python train.py --n_layer=12 --d_model=160 --n_experts=192 --experts_per_token=8 --d_expert=32 --d_shared_expert=0 --activation="swiglu" --moe_layers=[2, 3, 4, 5, 6, 7, 8, 9, 10, 11] --router_score="sigmoid" --normalize_top_k=true --routed_scale=1.0 --balance_loss=0.000221 --balance_bias=true --router_cosine_scale=10.0 --init_std_router=0.00852 --lr_router=0.000818 --vocab_size=8192 --norm="rmsnorm" --norm_eps=1e-05 --tie_embeddings=true --optimizer="adam_variant" --lr=0.00186 --beta1=0.9 --beta2=0.99 --batch_tokens=65536 --seq_len=1024 --train_tokens=501100000 --steps=7647 --dataset="wikipedia_en"
Below are experts of layer 7 (counted from 0) of a mixture-of-experts language model. Rows are named router (the router's row for the expert) and show model dimensions 0-159. Each number is 500 + 40 x the weight over its row's rms, rounded and kept within 0 to 999. Numbers have three digits each.
After each expert's rows: a language model's description of what the expert responds to. This comes from a sample of Wikipedia text that the model never trained on.

# expert 6
router:546526478462545469486524576491451535434491485466510497502575484547500486503479518537541505462484556518488478539562471441504523520403464521449558486540565477561514497473493425482535531598493479523538489438531392449490519490537491483517544491471418466542480458552492548506499581457536497426463464452492473468461541498531557513550518534486415490472553453545477500572503479517551484558476459483469494555519495545490504428451442513466480552609545450480451515529456471479478450474478504
Description: Chinese name syllables. Romanized Chinese and other East Asian name pieces, especially endings like ung, ang, in, u, plus China, Hong Kong, Lee.

# expert 36
router:536510523531434496489430550453476566470498473447517497524569491595484490497513488487573505522512531550520507500557463444486543537415501434517498484511541510502514504469519454536535535568474541517540461402499382478491570494519473536567495541474514585423564475512544522492513489516525487484453469539562484467495516552488562507555578482485437507494509460536377539541481498481550448532481504490495470490483609467545532487473478529464472564565510514508488472463526532514511457534554484
Description: Prefixes and list starts. Word-initial prefixes like re, de, dis, un, In, especially in infobox fields like Decommissioned, Defunct, plus list dashes and sentence starts.

# expert 29
router:530497561507492473446505556445447539469492438471512544597549541492463501489493534570561524448491501532534465557584477472529479495464474519539531494523512451509575507533475426488509469547552533493539487429451441517554480469523522476468533410436458461444481459535503514432474483526535548528475535450452459425513563463519569474583524499478441481515528503473445519542481505511487493533500452533482477495468476484473533474499505528432536515643514482458438553476465488502480445469547564
Description: South Asian name pieces. Inner pieces of Indian, Central Asian and Slavic names, such as ash in Akashpari, ish in Krishnamurti, ev in Aliyev.

# expert 34
router:433450514484530470449516584482480513479449485488490527470546512536399460483507505542504443494478500527527537524589458520507518474460504520495585518566477460539522511528481475467488512568517506464534512431484400544552484503542495532572509524451468479421477451482566554487475496488502504498550530529538485498518501496513539554610541465532409480529447449530465496517415495486488485557452492559532524573469533511488498495494441484437544474640474446481462557509519497521439510515526468
Description: Name and taxon endings. Suffix pieces ending species, genus and foreign surnames or places, such as -idae, -ius, -ović, -ová, Casablanca.

# expert 61
router:580534519486427490432494524446457560467535500514558497529536475552509524429497545552500512516515504551444476498580470446502501501399475547467592473477545484502528503484430486491551535517480524492457485406471424460570546522503482539534534477527402558528549418484542529474485510519537528448504509533535517503521501521485537490490523468522499512511469466481455510520474464499543474534512461478537527507487531443542629509451507513476528534625550427446430503513557510512524525465504494
Description: Letters inside names. Single letters and short letter pieces inside spelled-out names and foreign words, such as Ne-t-tley, E-g-orovich, U-l-m.

# expert 50
router:489509551494439496476508529465476521531505495528538522499536540539442505476544555580552499511467528566526518516514500472469582496472528507496537476507511521472522480540475443482485518532451496504414498455510449510512488506530436486510540497388428549518542342574496452488490460521536558462496529471594481471496495542492582485528582493485461493469472434482365546476447491493482518502480571503516497518451488518498537495496497499449426498569478509445427544518504504517477486420530467
Description: Plural endings. Plural suffix s, es, ers, ies attached to nouns, and whole plural nouns like students, players, plus other s pieces inside words.

# expert 56
router:487507487512491475411548536469483540452561480507516536516480493582473523462523564488570503510511554497522550586566501443470519542448488484471532468562507422484504491470412458483484505469523516445497493441495454524512601525558508528535511492487438512479557416523565474525530479507535493517490458513520488481496560564502561532502488494489439561490536466498386597544471522455483525498486420500463477514507513482531483526495480490495519514588513429449426571521518499494518397440483533
Description: Leading year digits. First digit of years and numbers after dashes or brackets, such as 1 in 1876 and 1976, 7 in score ranges; also Jane of Janeiro.

# expert 45
router:504490527446522481467508538486482512463510509455519528471541525547438465497544525556539416526535502515517504532521474515548483405453493498537568453537519448506449544465493514520537475581507499507511526404442461458510534507513488529467499519472480527445481358496536583465518509513525530489558518449538487484535521473522560524565555473439482513551414479523469454472462520438479514473507536512596513561445565512538569491502471497498482559600548455512432555478451532504469456476520455
Description: Word-ending suffixes. Final suffix pieces of longer words, like -al, -ical, -ation, -is, -ide, -s, as in dorsal, vegetation, Synopsis, peptides.

# expert 42
router:487483495512496501365487525502440567464513446556518445600582492538464505488458560494555407487510460530542479577555480518567576516404535526550539527487466506473511461503495449496550518584496462512522508455529486573513548454544487522542532502495467504457523445533520521469552542543500481518491468509511525499546540536469572476540576492524431534570496448473469489486491569472472479564463441512513488510498541511473549513486494461482484516563524460478447505498481498478404486564465517
Description: Non-Latin script bytes. Byte pieces of Thai, Chinese, Japanese and Cyrillic text, such as Д or Thai letters inside names, plus some digits.

# expert 58
router:511499534527496519395492531476451537521529438453527464525516474505457508479494513529543482514499538525522487497545526516550493481451508514506492474573470517539520496534443517536460495529488464470506445496507424491491557456594491519507454503385526458490543417534476477573455564527505506508500454502525499404486574534438516487560559491517390552470479449532358445488438505485480459538498501547521499557470570505543564489527522476454506496564519462482415497532460481492460453512534506
Description: Prepositions after nouns. Prepositions following a noun or verb in prose, such as bank of, recorded by, streaming on, within, during.

# expert 43
router:471473513522542554417460485512446526525555462518550528525553479539448553412531478529516493519527522496517468485528535444534576579383515506449530507549509523579473537492434426512521468532467468473543483444493427502556522490547510519449482470453530535506543399531499478550531533464574455425491511499481465495502497496441584459577533531509480518526564484505395518564488467504471427494511448500526509516454542483529522535494485491472489520596518444493475513524490481515464479527547530
Description: Prepositions of time, place. Prepositions starting phrases of time or place, such as in, on, at, during, before, and month names like March, May.

# expert 40
router:462470577471492482440521534476474574468483496507495479548517497494453463441520543538524505471491457531480533503566513492525537498456525512510538509539519534551480513549467406485517483593513447437482507408483427514502504453514503551546500522494451503478461385474549499485500515525508499448547469488575568516474495488505519505552513504529421519518430514518448506486461482472501486480531517473576503588470512493521560474511402451503492490624486402471396576504466467526468467483531466
Description: English word-ending pieces. Final pieces of ordinary English words and compounds, such as sickle, banknote, Birmingham, -ness, -house, plural s.

# expert 19
router:484517505528473489421541509493475488432486477475565469498515507578489550469473555574507436475501504544575527556549461407458508485423498570524513449533455510466467507529505500557481495552520518528455512408472467520530458474565524527527523489470486538440549413511536525542489476495545492541484524529487509453498483538571494438602532503442467546515479509502397489515483447433534420577488483519508520503454561530533562480484405514547535518573501487481450534503499466543489484499541534
Description: Punctuation separators. Commas, colons, hyphens, dashes and opening brackets after names or headings, as in "Rob Lantz,", "Most wins:", "Jean-Pierre".

# expert 35
router:542549540473450483493501524483416529473476410501575559568539561577475508496525570548549502472523515575500505507559546526442485487463479574444507526488476442502532513475457486543516484535534511493479499435470535488535444530505552524533519461492435508452496366580523532462515501494532519476509533520521498523531575532521560494586522498475449500500448460521492508485472454481455435529472476522479517507489603480476552561439454515480514508581514471476458542460502611471484472511488526
Description: Pronouns and nouns after prepositions. Pronouns and common nouns as objects or possessors, such as him, his, her, that, government, school, father, often after of or to.

# expert 31
router:481518534437503445456501521505447476554531441460524500481588488542465504466498570538468408507495500536509542514606429464504491450498485527472513451516507535479515505502435520514557468471461507461527503394536487473532493435556542519521519528493478494473522363542482498482492526487553455508459499501547520476497541510446532539584524491499465529474487520527442496513481482480517487547437533532524460484455625427531503478498465488461473518628486488489416523445479550534492450551478493
Description: Word endings, infobox labels. Suffix pieces such as -ed, -ation, -able, -ent inside words, and infobox labels like Preceded, Succeeded, Occupation, Spouse.

# expert 9
router:479531548474554486490493537460459510467506463506526521521515474534451514509493502575474516488509483558502522538513466514523513468451500516509561490509472461549488488518458443564511527622541473541515504435494384489505594521547471502506499402462432532468527446468494556446481488538515471535499503539554462514513516482509500481563531525445436544510471435513447459528432469500535527525532494477511455558487609512495595534525485505433523526658550452499512499522532492494476459545553511
Description: Mid-word name fragments. Short second word pieces after a capital initial in proper names and terms, such as T-ally, Py-ral-idae, J-ill, Ch-ro-mosphere.

# expert 60
router:499489515471509506458481565433532482473429495484553513537534473500450490461488546565503473440525463546483613520615470494536525485411500533515562461508520441540499484537489461528556527512500490484542450410476429479545491492572476573545491485491520457433527436518529530507480578465472481512530506503491485516483548517516533509496531503532413512497463442476435482549471487507523492495478459504558534515467546502498543537527439521449528477636479429452440552510510473569515511447533456
Description: Word-final name endings. Endings of surnames, place names and long words, such as -ton, -ford, -ington, -man, the n in Technology, and names Thomas, Martin.

# expert 22
router:540555518500472514470488561496472560478496443473478551551551511501419480484479516582552449477528485554511493499591451519486483470493519512537529510541517492476515524519441476469493521529505514461526515441448467528507481469529529488469519476476481457491481421522516515488493554528532568466451540478475518429518549513521595471566548506459439519513496518485422526479462580497533486465522524560483526533469478439440518449459460459483493549648502431483403564429472472521444431432526499
Description: Non-English word pieces. Syllable pieces inside Asian, Slavic, Turkish and other foreign names, such as Sambo, Istanbul, Java, -kov, -kan.

# expert 57
router:480592476501470505482472528438473517473446443478542468516519531630430389458488514485543479540546525500531532485548501449519522508519528542452523517515490525483508500462450400551483454514538518456481493468519375568501525486495537471546546509477434563525565440553480494473513497532532501491526468511521428461513524504545548512544540515473436536513481477533406465537463505503484406510525511546554504562485523469543548515513447499439507510576562463495446549451525496522473513482530477
Description: Infinitive to and auxiliaries. The word to after verbs or adjectives, plus pronouns and auxiliaries like he, can, would, was, not; also first pieces of surnames.

# expert 8
router:469545544490495548480489535493455521532532469458519578490496505540457540469534537542518433467454492594507568455579508462508495524424469561485553506486481505462498508498438511532493522472501506500510506431463464493474485491574486546499580522434471493458523426504500545461544483485539499540546505515563478452524504511516447489501520486486466523457502411521349489507464466452523485504513515553486490539501597468549586457499462534472521487641546515521399548507513533514482491490498526
Description: Table cells, name fragments. Pipes, colons and periods in tables and infobox fields, plus inner pieces of surnames such as Mur-t-agh; also Mr, Dr, Personal, Died.

# expert 63
router:492540508454463497482455537443491568536525473512495489534538533566465534487501555505532514549506534543581463558541482492492513495488536546526504512467462484523465514448424517520503495484500482483502518441542425484503569497555517517551534486519440559518533410530507541520470432474565449477472522503528512506505531516570534468522562434462457583481473434500414462517453515443539432514470529524502517577512590459553520484498519450476515513629549379487502509460475441516460478483532471
Description: Adverbs and verb endings. Adverbs like often, originally, usually, and endings -ly, -ed, -ard completing words, as in applying, repeatedly, headed.

# expert 48
router:496522503514553480434521581421462479495553431485511520490477518517496481483546549515521455522467513550499513483566455417476472464439564504555521440545503469508499491511426394559547530481496543501490462390549471483524591503532477481559520485496469468505528410551526512486483491468491522517503483544516502507549606528483580505484521477536468497443518413525460500544511466473525475561527511503485494437429526498467583518473458492471547518641517471507514554502489501511524460522476515
Description: English given names, name pieces. Common English first names like Joe, Frank, Brian, Kevin, and mid-word pieces of names and words such as -ie, -tte, Li-ke.

# expert 33
router:505554536513465503428506516440411492496512495523504544444547500545487534394557539530509485501491539526504500500503500441536459507424504467517518505528540398506489522493470458562489515556499461497564519413426472518586567517506488494518556465495479485450552388455524519551491458524537472549472507541502480516521510502474534534494530507513453520467525454526434539559481470485478453603534484483561512523451546472554530566448442528453495578597512420512486520500542535508503476461500528
Description: Time and sequence words. Clause-opening temporal or transitional words like after, until, when, In, However, Later, next, often sentence- or heading-initial.

# expert 37
router:474491519504500475447515489468452521521489476454534513575567487612480518395509518512555449518529484559546522524543442532546545575435527526455571488514494511511524490502480486532502487551499475426458513441536468485507572525470465506503553536391486549498547434485498456502535526542481456464440477447541532493501533523497553449540602514481490539498543460524439480525487502490519432496559477549492483500499508435552569521513483534413518504573475427496469519474483520496450406531549518
Description: Articles and word starts. The articles a and an after is, as, of, plus word-initial prefixes like con, re, per, sub, in.

# expert 39
router:531506512454485515417469491430402551560486480513531544540578546536483515436460476551533523507481493537467514463571514481540524512418446521444581464535515476484492508450453474478476475508475524526491475410476472504523562485496498478446496494495424539525529433487494557497524473510571530478487530520552524480498540525543532488535527499449436526529495400488404502510483495516558452535517470524489503449518585474541536554454483482531490538622513451497444532487502524540538431500530414
Description: Heading and line starts. Word pieces right after a line break or == heading mark, such as W-in in ==Winners==, B-ir-d, plus line breaks and In/On openers.

# expert 23
router:545531568503523455415485594412471533491461478499497454565563492516450488515466566561536497469529454528512475516584493498552511502489518548548506474531518523534540528556462463493544518516503505493511481402509452519596535509580522487480497458421490499521473436555554515518429514477521503502511496484480493499479594489538593494543537471466443501562550485490444520454504497467467474472496499472469445482456541514489508518501488466486504536659554469467477549455447482532513448493545507
Description: European surname endings. Final word pieces of European surnames and place names, such as -ović, -sky, -berg, -kov, -fer, often in tables and lists.

# expert 2
router:470480563459501510456524572497459506460492419459526526501492526494414476519515528535534414477505488569557507502603495528503518527470488490556507482576555465514514529553424480491533467532551501422535545437508459574534494518545472479512508466445485540444510448538509503438454494490544500462526555463498437517502558536483556491591514535543434512483445463502482527569430510472552477550515545533524466496454501493494541526541463505454538494637472477430448544482485477509474451545491515
Description: Name-final word pieces. Closing pieces of proper names, often Romance or Slavic, such as -ia, -ina, -ić, -ella, or America after United, Italy, Spain.

# expert 21
router:520553542528519531414514528476503486538469447458516571529574483518474495505496500554558457461505562526533489463594413469518554486472483505480515443564477488470510508523455468528472465495494455550500535433531443486471603522518485472533524412481535477516495409493551499500482516553504444507510451542556477473560524532530580505529526506493457512463480502440456491543408488441524504533505470526477532511462522469500539472487432516517513475606520393481427533492507501564461420496452530
Description: Place-name words. Geographic and institutional name words such as New, South, National, River, Lake, and Oil in names like Oil City.

# expert 20
router:534521518471474483420498580472498530461497521488542577483609579616491508476443594479535472467482522532477508545531492483568470521478460525504537474494461515500505527518451459559498495541520478495492524435472394506488540476566515508479524519510471560544516438516492491524510534538447517519488488518513431539501574498492573542587591509517409571507544446495487507557499499534477439523515549533521477487485488509462548495524411497496508477571505457494439564495476535486428475511543530
Description: Inner pieces of rare names. Middle pieces of unusual surnames and words, such as Lo-val-ekar, Q-ay-oumi, plus spaces before mathbb and opening pieces like Quin, Tak, Yama.

# expert 7
router:518473528429476483435456523452460509477460463487572553559501561544467472510502553563520406499496524561545499515615524510472557521449417458483556485532491457468514501557451474538461550463507460472434469453484507522487510539594517497547522472468474505467497431603525568488470535491527529498490458512486445500501514548485542516557521494564437556490510433540511522515490437481560446523470456515517488490486536509541551489492480494473497549587562522495446544496489575461429458468488513
Description: Titles and given names. Capitalized titles, roles and given names before a person's name or country, such as King, President, George, manager, Kingdom.